Experts of a small language model.
Size: 9 layers, width 160, vocabulary 8192, 33M parameters.
Experts: 288 SwiGLU neurons an expert, 1 pick a token, a sigmoid router.
Training: a variant of Adam for the experts, 271M tokens, 4091 steps.
Below are experts of layer 5 (counted from 0) of a mixture-of-experts language model. Rows are named router (the router's row for the expert), gate (a neuron's input weights, with its number), up (a neuron's input weights, with its number), down (a neuron's output weights, with its number) and show model dimensions 0-159. Each number is 128 + 24 x the weight over its row's rms, rounded and kept within 0 to 255. Numbers have three digits each.
After each expert's rows: "raises" lists some tokens whose logits its average output raises strongly, later layers aside. This comes from a sample of Wikipedia text that the model never trained on.

# expert 15
router:141094151086108145109107122111089142138126149111096092111161133108148128089114120142140097130128096136097087099143142097072125158114159112106123126164111095088103143079172147140125093129107152156060111129151105100089086087100135110154108112126132143119128144141119121149092129123109155100156127166126116128131147179146141165153132133153123095131091138124139103118123118143161152109161154128124146142095172128085150165125127126112145135107137095120110086133124164163122121122165094
gate7:073136116168150082135171182128144148122148109140111143134097123117115150134127120104123102142136134116120141108151195104108144120075143141119090138139097105136142112084122131121111144132128113131144122132163121139127145133157129141114102116104084129166114168147131120122112092116117186101116112125102097106197150111090153136133147160133119166091125108120115130156100153116176154139113160117145122114139113163159172123146108161138136148136142125140163046163136164118114106128120136
up7:150118110166137097097146100151159102175132127166153118144135069095119118119101123095126145161154107129105112098167145090118133086113133086083130132141110156164088151125114109122156051150157097184142150143138134125109140105101120156119112145131117128128103124138201153106130108130131155157118117122115145144126134155129147098104135103147110159104130110123130105163116111089129129139190096132155118114096102159159128141113137142183146137118151099116141144122118124159094131117142132
down7:119142092087136147182152133111139159134095079130104148138129096108137143114123114166153092106133131179130111090099143144142144082130165145159172086142087086130114139114133132127119122161127124081121138129169111163094137134175154124133135134109112161113158116141168129138116100138140141109120145122112143118107145145126175095119156146121130124157144137140127160134141110095084115109132072145108119151133159175116109137151081139155151111129108103183100122163132078138149164123148133
raises: " ", " |", ")", "\n"

# expert 0
router:142094162097106128108106151100114146126129122146100107123158149127144100094085135140130090115121128132103108111147148107115100188136172109107118122155085102091104134090153120140126102133077128126079101122178100097100090096112166107153090113149136163105151148155136104151079125111125156118155123135136105121139146185151152162156150119166126112109110140133139108095102099179146137095157152147143134144091148115107145143104149126139165135122134099102116096132094148123130128122157115
gate7:139158115151099111114102130105148107118127100110118161132133120110160121124110149127120161095096129148114153120148082151107162152145128129185100144158094130089104126118145094178149140125153128058110107129116097113106130133117154150143130154126130152117128152105116163130105154088080182139141159082126097159141117123112130122124158133158130128121160159157164125122147205090132092160113127132137167156111119154151118125098165158134128133111108139132122145133089148118140170155161092
up7:106085139121118152099115134111093177125124134090100088107103126130117141141122173095071132162132159101141158125157129148130136170141121135127112116130124131114116168161135125190111117099157118098123143118108065160137114128140108123107126108176124098148147178106129135137153102105106116108156090093133119158121125108128159090123082161124134128142131102123162172124136164106107088135095069145136127150130152094150123124115148091116137115124096138157164124081107134107116147149107105
down7:154130115168089083143146181083113146162149119142123158137177133125157149150115121120140153117164119132154146133137142116150139183141119140160100150089119122159089143160145111119162162158126105170172124107111106131147166119127128111126147178147100123132146112096125116143139149123176150158164140167105111120092179129150105141110114095141150160106120141142128103104096106168129096105125109117175112112101100064134125135141135139142151104110126132113121175118149133121152150133125088
raises: " |", "-", " and", ",", " (", " B"

# expert 8
router:138089154103132122101124145093113128128115112116088113114148146124145095091109128137157093116114085146118095089139137119093114177124162095110123111173094085098129134082161159148107096138084163131061116123157107114099076104134127110158121118136123169088137136147131112156084148126131134092181128145126120135129151155147173155163168125126140109113101135128113099098104122167141137097142151148134139167124133143091149153120124144146141121118139093125116101110090151136102113134159106
gate3:118140187149131115127118163073146089166099122130120085177134132121136153119123112104134153140075128115097130122158085096100130132108176150141097152127124155139124124128126128154151135145147118185120151129151116125076121126097124133119127169146136156068128110137142165126110114121109157091150162099143127117126119164116153119087121145156136098128116097148163141153146093149141120120139110076145114151111114145136129123185094139134125166083135137112143092110135125080153085163136138
up3:128108158091131128084129121107157147156070170106093134139126118121117133105117116096222132126100123142102164140147150168132147114129121165159134155141152155165179114129143110114123127129160110208121136136113108155100089136108152092161160133146139125104135145143132128117158136112143132149123087117120128142134105161165111157158123132144123080103119138105165142141116137119118114094136146116144123137114103095153130081117171123151153129138151094113146109126187125125141118104122095
down3:147115112128108114134137104139139110147149126134140143180136098147105135115149159153145126066089115107086107107133101104103141135089131080125124113148127180101132122111154124103126134164134118137180161110113131135117149132117151095107150145063104114134140136149144123117113170110164077139076136173174127170125140110077134128133083130100146141082131127108098126151120176149125112151118132148109098142115142162146112116123157147126116113133120101135118163167130144113109196113101151
raises: " (", " |", " ", ",", ".", " and"

# expert 21
router:127115143109100107091113153119113119130119140102071116134156132106128102095116134154152103129109106152132086065137148125110088161132169117122111133169093075091117134097160163132104106140087148124097107084165101094089083103115148120146102115151136165107137140137146109152097139107133135100180138142129111126128133156162149181137147149141154108109104131151147088114112120155164162119137143128120133158099155148088162142123126105125157132121137101131134097116088153147103107119169116
gate9:129141160115134111112089141149148134145085112153134154112147150146098162131141159152083147127068155150117162131125163102123154152116167117128109139125133160110127108146094082120129087111143113117119130111138123152126138123112169100156145128129132150123176056091148130126100154123116138124081185136193128122084125125150139124104136138146109111137137092110150116144105086133120123131107099121156158134157091083171148157124108127171142143130109144115119121135131112121068082119150106
up9:124134133125148151120135131109127146119152153157148112110106077146054111110139121139155163141153092135106120150103148126123136104084102113128178139130099113131105189113176145108152168155122144144124144108103085113154144141130082118115175103097121103140126151146134126118147091119122104081144122122085099112166164128118095145131157102149153133128121119160096126115141154093155115141146122170126130113152129125096100120114131145097109093118143116133166140094129072150159155078126166
down9:143073147146151147093151144122152143167122139150135115132120106118147140157089153099092129116118131142149093137169124123114112142139161115125132127143146084130087124088088171134119134108138112135130145178140128121133138146117127111165089168134139157145115118132152147111121128108105187122148149077147163139167118133121129097109095154107096078122091124081140106106144131163081154090081113096140124116129135148124096114152091105137095132124140155142097127180096087147130142099165106
raises: " ", " and", " (", "\n", ",", " |"

# expert 5
router:147117123118129118124103129089116135141091137144096127108168128119153110083097109145132120110116086158107100097131159118096110150130141092124148137156075091113118129073159130139131106119104155141072105116159095097076090115131132138139114114123135151106156146135143119170097145121135134123154166170124087122127161167158150159159169150134132108119105158133148101089112136164156117122172145128120121149107143127094120139097151157101143115120159094117103080113095155142092143116172124
gate1:087133127133158107113072150127164147167103152186104111095138146126161144109129161134102109106121170151166131119117101134116106130107116112165124158134167133143131114139154128158164124140117116135098131142128145166143137158075136162140162143130144136091115117133174150143149168093126173143112110176139123134139094113101143145147154108149079099126133114133119104149117101129088171118099121123161127159130104114110152160093184105156160133083148134138119165129081153129116131108131142
up1:164135118155152149121138091157170141111149160116110160158143121127128160102092107108139127095113090084148088116135124118147144082112167106125146107150168129142119112150133139133121101131133157088129097121113134079120156140125136183150117116144138124147147092145156152124128110140151119145086101145131110107091137132148131171146122091135130114084112145103171106102158101133082122113145170147163101107106107121118069122134121139102137122080163107140124105180151107137162123136097178
down1:162121141144102146126101111099128111142132152129103117104134147101164131121119138136133142133157115129157150116079090120113144119166099096109120131174117084137092133125156117106141123125128071108068072137161157089139130142146110159133127124126112153084096107144143161152174143135128095137107105124120111121092128177111134127144074148138139125108142139129109138114143177103099112125111144154108150137115108105098169114145125077168154152119143148114146141170141112169092131091067137
raises: ".", ",", " |", "\n", " (", " in"

# expert 19
router:139139150131123103109106125111112126109112094128110146131183121102133104089088120129149121103120101137087102107154119126130128147147190103147135118185082102108126134083126144145145087145116159123074107084150113111104105096138153099139130141128164183090154140124151120162070131116112170138151163138154117164142142142141137165167178127149093094106090168158149116119122132143154150127130129118128153162093127122126139119127136150141177136118139115099109107132101137119113123115173127
gate2:144136121158113111108142142100135138122087103168127137150138096127171103141049169148179150101101120166113137154107158160080102139172147152143107105153113122124144136133142157126167120107121129144118149133115143100154138155121147128145112163141112148155112168120112109140099130140141126117180132111121083128115142166101124151146159130160085142080123148118111120116099128123159154180111129105146134140132114131119118090120140106132067158107109115126126152118110143134126155079198117
up2:144133158128121184122127133137112152100081119123150120105110127118133117137084113138159145150157127128086135104093175082135079132137138149113118097123125136124124145144150144141111121073103149134138126114120128121127138134097104108145111135161111118120130149099151105161135111200167113138153129089109135157116169166122138133177117152123174181093129142085128107085144145157102153153101083097144100112082141154113081155152125118134093131145117127130144123069114125105156120119146146
down2:125155092134096158090116100156144094117108115136174145121098137112092127139114111164187116123143134161092118143117157129097099147117122149118108131122099106103116105117122168142153145114140117101097107118086154125158124148157150131145135141137139122118146129114162119084104103169117156103129140147081133158087128077110132151174105181140099145112128154130129160158171120133146097117115130101123124069138106195116126097137131115152149147131200118126151126127134127120139130120160172
raises: "-", ".", " |", ",", "s", " and"

# expert 3
router:122112146101122120092106139088104144129118144113088113131127149133157115095117130147142092139101088141127097093127177126096106168105160101121129107196113092105118123091142122142123103126116172112108092104173083117095072092112153116151108103128126174119152153131112130149073128107134124074155176143120108141130152137140151164165135150165162109138113117116130102111101111154173153094135158145109147158140130151125167145128108125121121134128138111125121085142108156136105124129158111
gate2:128078102083158143111104150176159119133101120125119125093117130167140140143098133137093134084104126119139082096154173124151103140132128118131144156144109102181101135123110111156124119158124160163138106141147101109123141068176155131150133123113163120093140095115154132151114150110120127125115124118157102111168154128119157136108134142143100115094123129149127093116152115149136110090119160111136171156089092122123126119131140173115144138135111146134072112144099205120085087126139118
up2:129149134142133118113186135069077122126138142121130141127153091077111102107125131118158084156181092073128104143122119084112156148125118118111100129131134131101138129113179116123147122122118155096128145138117142123109139167113162097124145123138136138181130125127130156127138108134150134122132131133122120139106172156151115132119129076126174141123144106148117179149107132134130123118108101151124104105160160130107130128105085105115113116140147145125128112112161074186210162145105087
down2:174142135153167139131120132171167132112144100131110127114156119154115140119117133164173094121124159141107092125146118160112144139133130124100129126168172137135083084134134095182166075081129111156094143151123141114118108121121136101090124108130138124127119144153157134125098164133101195139167155156151129139152099142134102143119132131088129116077076138114121148134162135088165119116131168159130140167114119139139153142173115096113149165103128075118132146113128109127127115122108096
raises: "-", " (", " |"

# expert 12
router:136081143081115129117125131087091143146094143108081097111151120095130115082106138160151107111110093133116090094141142121088119147130158117095135124168075090118122144084142138143126093123084160140085110102171110119086072080127136100156117113116145149121129139153147112161077134086135139101141153147110112144136163155162141165140154122156139100128117134141121092114126126152163132086168130143135147122109143133103138154123139135118135108110146093132100103125115156152101116137159113
gate3:126178126119129156142147164091135145081126113139120153120129162118124119094101164111122137094146112149178132094135141134120090112156141117135075193128128107152077137153105093153167141153087116139118101126148139135098087126142132132161146144068141122113128103158117148137139107104133126127136110143148174090114142171143167154169150148154130126168073090144160128146136162105168104102147113158134158115127114159172127116130129113090131136125136124115167121134127160102107124111129137
up3:182132121071095138163186088117130119126129119123145160127149158095104150093128164113159124120140126118135173154137146121137115109160114114117101148126111106120144106178139082135185141120101120133117117143141128106152068128111151093179154149117130152131114135118126147121145107161135137136131146137126134102088183134130157173147155149118129149129108088128149178159140140136120107037123123152133124115092100143140111096143110126115126136126159088149127148126123162135136137161109146
down3:069150133107093179144133141142150112083198111146094145158121153150137127070145106140118153150146175145122139124121137173111158108099114151131131114123113104108103120126118094121144132131137133102126124144141186104118118138122069104125145148124100163089154146151161117166125116123137111130122116096111150134176132109108136119104133158148117127161101113183161115130105163133105117110097089136138120154138109142131085109117151125137111137089156133117104169133121154137184123081153124
raises: ".", ",", "\n", "-", " and", " "

# expert 14
router:170135138124139102119104123130121142141117128118078124113149134128147104078110099140112105104135121168117111091154162103109116168134157121114149143176083097122127131090144165133155134118088166100067106090135125132120080123121166107135120104120135136101133137161119141184082122091138157102143151146149093136173118163127151162171135140146172118109117160140125103111129115133166132120175154140120135156085161131088155140116114147121144141134108119128128092100093183126128115123136143
gate2:121139114136067144118151111118137080103114129124116174065147111130143144154089104188170139115099096129125119133108163132120147144168159098140158123145113089143123119121132196108122116076125148106126118143149130112119081093123114107142127143193106147097149136126089133178096095069135137117146115131138112146132112144142169139139144115145146143136161162129118117102113147135150111104107103123125149141143099086119111112081171116125146151116123124160142108099133107151129162119148121
up2:152121093108135103094136158089126112143145105125116079152075130183121142085117156059138142152123128146129149129188101114114101134125111133127135111138166153129117122141134096168162128157149092144119130120109114165148132149109085129098100106092112117156116184168170101112100136193117129115141127097119123083154111121115125157133129154167127072134115146139148105156110142143109131136155150117114145122121090135104138167159127100106147139163129143129120116144107156113122112112091120
down2:179144155129097170135147130092111122110151105123155128114128129127079149123128118136159135143150105148071109136127145133087096136107170120141135131129105108097122130107125110129155092159088148128129089143142106125142126099152147171141155082127162112095151152112122112108131135112165148108124154149113120149154112139105099124164130119104110130125089114116166104144112104137146126110133124098106163153115141068131139114145086125143147122126141125172136108094171164190174118098089194
raises: " |", " and", " (", ".", ",", " "

# expert 22
router:158115142096119128102123142096100133124130130120090109115155135120152090076115118152149092117119097144102095088129145118090104159118149105126138128178091079103113129087162148147131109126080171137069097118170108106098107100124144112159097109127123165087144128142148112180095127096119146112179147148131104132138162170145153170161150131147144095120101139133142110096113121156163137117145149135110132154087155130092144153114133134136152135126136098114112093111119146149116130135161113
gate2:126129132139092165098157138129140135165123111152129158104123123115102143121182105125115142122100077149135101128099154139109132106119185114135160088130156127109131132125222159130109121110135136125113091133158100121137137138117126130095115120164124134075146126144114135146092142102119134133125134128112161159126087122125174087156187105150174111084166149105137114129140143100147085107139149177146141105125131127101118087105157163150087133110128098130113106118121161160126116121153141
up2:173096115113175131149131144148163177126160175097132126148153156130161118132164101143106111139101156159159117115124156166081146125089144138105136106121124134118156174112121120119139131155114089126110155118142122152118102116081151090133177152151101109090136108104129120151132154127129106139137136098130090168094094146116111131171125107153117161158143105160132111109116103135107175162139106169142124135190085097140116128144129097168134134151114108116142143099165109138161141106116129
down2:143099115150110124106146177099153128128170112151148128151126147151144154139072125093103119145063168135133147204098121125138110146160087123136125112158098113137077144107168137153141159133126145142150143126097122127131144111131106135131179154125115118136137107090107065087142146129123108128116127119124077125126133193108136123122127101133118095165148147106130120100119121093150126113127168144156168117129115163147145120141151120155167142127163143173145132100136127138100142126083153
raises: " |", "-", ",", ".", " and", " in"

# expert 16
router:140085135087112113102125146098086147146135132138099106128158133112142107082114134138127093098133115142118102098148149129095099173123149089107134127173087087087107138105161157117144118125089163134084111107173098106094079103128146119133097134135129175080135129149126102195075151116109158097157129145130123151143156152154161162157165123125141119140121135151120120106105141172156139111148163135110130155100132124106152137118142126132134116116124114098126106110101142140112128124176104
gate2:122086140129096129110110169116133147089145144113153106082138153119101134148151119107114124086128097174110136148148140146083146140119153131145137141136133137076097145075092139115115121130120128202132149136104158152097143112149095152119131139113110125098104091121133126137116148087117127128162078088144152114107169116122121119125166166134090142112108141148160136152093142159130128041102133121098149118136116098149131117136140116115160143109164126119159099123169137147116130118154077
up2:105114175106156154078114184109102123124122122129131126137093123137089102143145136100120137199216143120123120138117109123130100132114112112097114100127109117128098111102099120155083140101132118108131111132134131123116160133163117105119123126148155141085170092130075125127157135085101074130123140152119130131167142121163160108146139176148145134138136130093117129121126127124135149068111103137105162131138122120148153176120125094158189147108092139112116134100126118117143100137112114
down2:112141129110092121120169119136115100156126128096131146143117140126131127155118102108125094133099189066165141119145156107135140174090153138175118126136147164188152123080152118144114089117091145140092148096087141139124139137084146075115118097108163116128118130094119136149160151129122141161132167127151148086106120081124095150119121111137132135149147110128140137136103101106110155094202150117108109098101136132121138145116140125107130127136128070132118145188145119135134139122139132
raises: ",", " (", " and", ".", "-", " |"

# expert 1
router:153101165101117118088126134102082131135108142117095112132143146127131094070128113123147107144101139153120107093141155096101093147126176108125121138175101100093109132093148152163092114114073149133077124085135102124116099101094166137153094112114135154084155148113128133158102120116110173106148119175134123111154139183164162159162141138132134111094102118136134083113114117158164137075124140117125145141124146132121119150101157134142151129119129113103120094120095155141131107126151119
gate6:130065147100166112136152119120092131160142179154101108117114157147135163101098133123112123126141157119154121071141158160185113127147128144133127141132098129162118129163132150123129133153133127146150076120158098125098053107144143159142114148103136146115095123131136082156145076165114121106146097115108143123122134153119152175143172127146106100134120138124154131121130134181123140066103120145100172131120128152136175125118121096114174138130124165126120126130115157128111095144117112
up6:117168135134117140110103112109130106098152097141127174115143073121108113110136095130112155103155114150105119171147111109093105138148135108138119117135148125109128131139112132137130135144138139116124169124129137147134171129118154161116172166127141164097137115109148227145127120120142143139126126111152157128127123150094128104140136106112160117114135185213115122126169129102128109141146158101128085111115142122139145104106089127146120144083125088099129122137169139139072109133093184
down6:110080155139100070083149084130098144122147154092143104082126113143099125127130124137129074081100110133168118127135124145142105101137140163105132105129091092124105125145138137141104143144168109109144119144126125142094127142126144144093141096147133139107130104128129119124131130169126152109146128142130123157148148126132178150133155107155159135090106148113193157129137134181159104105155160111144146114131177138151138105066094141126153125150129125098155117123125108109095056142123099
raises: " |", ".", "\n", "-", " ", ","

# expert 18
router:147101134112122113095111143089108143128122123112089114135159143094148100097105115129162096119128083135106111076168142120092112171120152101108116146183112091106144117075138153120136094136104163133076087100162111106101088095119141117160130104132125144120145137135132111179074129111107142092175141166137097143131142149132140159157149099137132122133119138143129091119100138144163180115153159131121138159097157138101157137118122133138125125124149113111121093118092159156111123129161093
gate7:096142141092083129126099158129120109088132119078113119093118126130129147146153098126111120114130162131135150092180113114104105136153153135136138064143117107146132120146115117119128105138139129076147108151126149105117110127168123133129122122114117118155128108136099090108077123148105106097155141087132131097159174124130122149087157160097130130098097193122104161164202157144133115112073137115115134141145141197135118125153124102110124128108135131135069144139120133103131158108126133
up7:165144151115128121117118171097137153143140125112126153157121144112132134123173146141110152158162168134116144107129132130124140129107159134132122070135117152141119172110124127097086095152102129135155104112127126124145180090187143119142149145049142170134129091100140140135115141141118143117105137119107128068189153118148131130121125147101132129125138213126133097157143110112145110143123131120147101115117119130141118170151129088189081156135106141092139120151156112149147122137149112
down7:144142135113123120125137123099139142115157118130126107137112116110133119125060162120131107124121112089113137150102113165124126144117147132126098136104128130141156123129184163131154137133086092170098151142121110060111118167129137177152142167093122162106159123151088112136176154124168086121098089164133117117114131127094120103133119091124078128112114108079099102140122119105123135136115087127204080143126118146124097168151127089138158124151097144155114111121118144126130127160105146
raises: " |", "\n", ")", ".", ",", " ("

# expert 17
router:157104141095123121088108136100104147127108137120079108121164131093151100083117108157137098122123111129099098092143130104101100162126155107100132140180084093101106107071146153164127105134100149127073110101175109102098086095108142101154104111118142161095154122136139121167098134097142133109161142147144113138128142165142146160158137131150135110116103144136135095094112123153164155097157160138128150133084165133105130147123138125147151127129140112111110100109102160161116099132154113
gate2:126158097113192123113137104082145124106117131134122146128114133120125138150137118126108058147149095134139112159133114107141130097080131128136149129119140113089126114092137169166157145148102137134097130128110111149155129143128153135129135104099114131124139116171089166166128145102123136167149137157165135141090102141134165102145125167111114139105090125131104106104092120148080156128099152150127053153157135113125096154145124132113155182163087124127066109112106119130108137118123085
up2:131147142181117124131151100124108137121100106111163145103150144139122154107114111119113106090194136105114159115131110138169144084155113094138140139154131136101097138129164135128129150186098105093136120151171144115108113176155096141150155190097130101173113128123147109117159101142194104114124143102138141139124161128134177132136128117110096135106139153157137154144140138113080122158112136120122152148085136120116155130107133124120123115097141128095115172147112143192138091138093128
down2:115130119141147115103202159120151135115149164114129137146130121128136144104149117087114103125114124102104131126140121118096109182149121143151129131159111083111116153131119120147172155124077109121125171116136162128122189124145132153145102109153141142103163112135150106105073129120051106110132147155104156159124172157130103108116146099150154122146145170140133150157139069107130128121088144087124136100128158177110114164159139105105127122136106179141095131105134141116112144135143131
raises: " |", ".", " ", ",", " (", "\n"

# expert 13
router:159122142111112111115120131106105131109123102140119097148149117094144110083127097140139088129117096176100085085124124107103090150133126107126099143182110071106123111066157151161102092144079139127086121120151126103113120120097114113133076111138121157106141130137134110187075149115129158125166147134141108143114159159178159147145120136139162132112110145144155090110135136170129145103146140111104114141129174146098141128134119132122138128143121115123101116126100171128097135099177119
gate3:068103110119158108080144159137145113113077099160122157141130101146126141063099175127128142148154145143130147120138107112092143109130104141120111099141129118143181104114155106130111090123154151104120163132099131138123148156116140124150158134151154144106125124092112103114126135146153158115128150104126160128103106076122135125124183148181116113115117104152126134098142130079140138071101133140109166165113134202159122121122139138116096140145132121134065122138134143138166129140136101
up3:134156142137135153139150142163137136146150136150142135112125114126136164079059144139174130100093121133152119115159128114155135116130133099130108115114106118139143158106149142144096150130123119148124159126132151161115129120130153126120135159109161144124098121145134184108134113067110150148135109116126142141133069144114129133121123107136106161119151145151147108082147157054117120136094143175172125142149168129155155104188102097132135128148050109101110119131121157154149078158141130
down3:099113113143133129111119124108149116143127150129098134159125114150126127145132136111149130161113116151162128114115110129159149126113125124113187139143156147137138126133101160107132132120112102128188154124130106104121174120172110119141136077154156122069153137090148125118160143114075105122099162119117132177141075178128176100127097125117142112130133106111130178142139159087171142102127091136142151122160141152136123104152148146106118101053099135118144124118135168157076166138103119
raises: " and", ".", "\n", "-", " (", " in"

# expert 11
router:148119127093106134107120124078110141133106123100100116112163120115155086091121131156150089107117097136115093101174135119096109166141164099086144124167088086107121126099149137138123112132105174114096098114160107123113082112126150112145114108154154152101144141149125113144082136097137144100180155140130104147137173171150155173146178128142136099114118132132132096101101115141195137125155139145138140153114133138110152156120122117130144131130148098128104092120096149161086107111147117
gate5:132052090121142152088150139134120160140112133133119116130135177112109163118145139151111140106128112102106130163127137115110150137150124138096118124108127146142178159136136172098066120143155157160120154156128123115126056150125111089097109123099144116114146137092141172126118135171099143129098121165129135109109122118078103151152105091134121093146126116164140126081117080135178154122141136114150138136135159147151109139128115128123101163128164146134150128100139095126090126118172084
up5:143147131153103135115170125139152169182091183135142104125132105134134161104114157149158093137141097190117093155130160139151114124113118146143135136113159160114089125141158077135118152157107127144114119079110126112103140135119138127134134156082135173096108139092138116149147127132141111131121113111149068111136121139136116165140158125160135097113142161147128130130170135140080162105180124152138123104106093096133124100089106116109167127164108122141149106114120099113118079130078127
down5:113144117117136108142101097169151133149155128104086137126169152119128115174116111143115102149106117132131098104140135097107138160143160141145165130082129120109142095106141155100154130154104133100093088131138101140125071117098147116097100123095129123162163183131125165138140116143100146113134124126155137111109151159132149091121145140149137121128117127130112110141135130106155114095079104077158123176158166154129112141201139146142118073117113105166142119150122122124109200110141120
raises: " and", ",", " ", "\n", " |", " ("

# expert 6
router:137115144095134134108127178109096102135137106102095126131152122099156099084133117147144094127135103127096085101156102141118117158128137096107139111169093092100101135076165146145113105140105168110088107134154098072089098109124156099170122107134138145092158117130150105152069115134115156117174137155158105134135154150154155169147124130120141121111105143120143116115123132155151146103154156126111138149082170138115140161110140140138152102146141097126104114101115160126136146146170089
gate5:126090159114125128088111173083146149130125130115105163120126169115140098123139123121133147108138153086128093142148125137148120161142153121116122133165126132106136127116127120089094128134125090094128110131123156072112127114151110134115146130144137147132128122107143130137127069131091087156156138114133142128121133121144121146177153172107147134120138173116151142103133132190106195091144115113140174140114146106158146113162146085152145118055136107147197152135137117169125137153168111
up5:114107133103116116108107145096169119148122092140148056143117137131132117116113152127122114109155154126123134149175123054117144172143098105145109156133131161096179142133131100117127107124133110126137143113126168116129089110148105118121117080121150120160124138173139124140132097116097142132112144124140165093117078118121082104140122157113134100105118093157149111095098129162124129111129136109115133104149120132148153138115104098187109153127107112161130117162133108175153093191181150
down5:127127123117132095142132089142160136103123119128107089088168093137115190188123116158110144142156118132108118145128096150103120140127158109150159092122158081123137170131164151131167140146103170130173126083116092112133137153156148155167152127098069150155124122125123111146141143139109103124134101107117193089161112121109091153121149113112146114110151136123151088149089103113135154181127149137113126146137085107119147109119135170134138137112126125097101099124132126137165133139111158
raises: "\n", " and", ",", ";", ".", " |"

# expert 2
router:164078122092133124101138136100118123134101142115057121127150117102146087088118126140133086116136110115101106112160164093120094203109149116119152141198095084118128142092150149138109110123114168137116113128143088097111103102124134111156113112122144140085151133131146096152098123133121112131148145145135091120146173171171140154144128148144155102148126159104124106126132114183178172132163152114106121132095148153125156131118141139121131122120137109120135112134114165163105123121134114
gate2:112130119141134140131092116129142123188139145111105186175192110093157179087121154095095129147112119102126106153095099136144092147159146120119165154118133083123114141131125135116126126105118121104117122152124165086133153098086166109106105106113086117110105142103141107148125129128126120145173130133170110142114125119171143086120107104109096125129132112129149165127109101093141127138128138103081153124094085137137125153109153184078111104131133144122132163151112163151121138141138100
up2:097157107111125120161109125096110090108111112144142106125157155150140099091118134138188118145135136117122129145112094144151135124163118112179108126137121102136141101149171154132129148137150149130108100147151064096121151094164159068123106107161139124134131152130102106117124058166169133124127142136146130105158163139167133134117144144164059057125107149116112137135120098141157135122133137111138139098147122130103120111074108160140085126098112128127133150100122095123140136101144127
down2:127152136103122138133131127151170090148095115094127135152130114108128159169161113146146143114114132128140102106110134144131105155134123138099088107161096126147119123104092104127170108144098140147098143102162109168124109154126124088111132122126112117173143147114129155168064138122123175110105106066143133139138123137081127142122119094139152091101134110193157152120126129101096131110098088139111168128128138140131090087092127160118111144085099075135101104164140113148120151168130152
raises: "-", ".", ",", "'", "n", " in"

# expert 9
router:123111127087105105095121152118101110120134136108097106126156134121124117094133140151161109134131107158091105113141125104099116168115135120087122111183091075097099108101177141146134096137112155136091107112158103094099095112102140095163103101128125152104140146153141108153087143118128157093171150150142099126137149153163133149164128139156154101133097121144146119092109103152170159086154138141131132119122146121095143153111128103125118135129128096131117080137104167168099110116177085
gate2:106068136052127128112123134069099142101148180102149106110127135148090123113143131144121110117138090115120130123135121140115162107113112092096175136139129109107163106097115170079115130115112114148113137113093127112118091139102091174154142110146132089148106126134159111138118086121130099121123115127143120126105182104132132138178143123139164125126115129138118103102142110137150089128163108089145140140090148148123134166124212127112142135179110114122120149132098131133120151107148107
up2:117106135097183120155164144128144147173117137164140124132127173142103110133128144114087118102160145109161163123105163132130148130132141118140149122122109109166137162121122149117100140159112099094127117125114129143141091172135116146113153133100100107115112068121137113135142138140115136141172119142137170106124162103171118148111139151158145100133107148150047090131100153154126097102108139112138093120128141153096145186093116099149134124160104193085155144146155136132112141153157124
down2:116162155171144136142100103125100122134142126071103146097161152148111134106101163127143108123101141115152134096128106118152111119096143173104112125178115169147131107125105157084119117082084118138102131186103127104124115107140144126088137157126099143126117114106115146166136133144146095153132104176162132095084163146094141125143133120121134130083094138134115176122169157153082101100130133069158134124131120121136138106103091121098137147110136164114115156135174115139119112131101155
raises: " |", ",", "-", " and", "\n", "."

# expert 10
router:184102131130151118120104124120108103145106110123085128152192127087146113094137116141132120128128100140104108115132130115107113178118155110137112142167093061124120160101157116153118109130094153144076099129158087086081116120101169111159102099136155132099139158130133114167087120103156152099148132183152089127140168146151164137137149125148143116111113127149143121134125126138168134118150152144126150155113134142083156149127141142095127137162141126105130109129123178161096126126144097
gate7:199127137112141109157122099133136134142111137149140132150163139100167123116135137108124124072138168114119153100102135115108120124152156133134134161128133094126060126139137133139125160125153136130058095159120124166107119147105146148139115133130133114051123172103097154188142120064121143103110129145136149128098123156146129101137139102076141147097115118116125112137131129119155119138154158084109128149126139114118091107098104141148072167160157115097126119131101154112155122128143139
up7:092107087143097134102129129152111090116124125112105112113139089131087138132175076161137137146151129140125129128147119133118128137115092161138163113138110121160202070128104155107125119130151138086153142098129113112133138149158077157114111119104161139125156051127171114102103111142138115113128108113122157151137153068134122095124150121112131136162115129076122142141122112152148104124119078136121134118086137108140167100104137143098113099089129103176135148126118113116114161126123096
down7:118152142128101120116124086140142105150123116117130139129112110135125117129169114113114119121135114130095145119125114094111148108103146099125163131149176121093136104099149077120163104152105130125142143089147116143154088056138159139151148145120168134132157136167137130115118142121166153055153136151135147149124093120126145097098121111120076090115137118118126154153133110114096172122177135144127146155131079125087090175164133118092167122163110073104128117144151150116141153099149138
raises: " and", ",", " ", " to", " on", " in"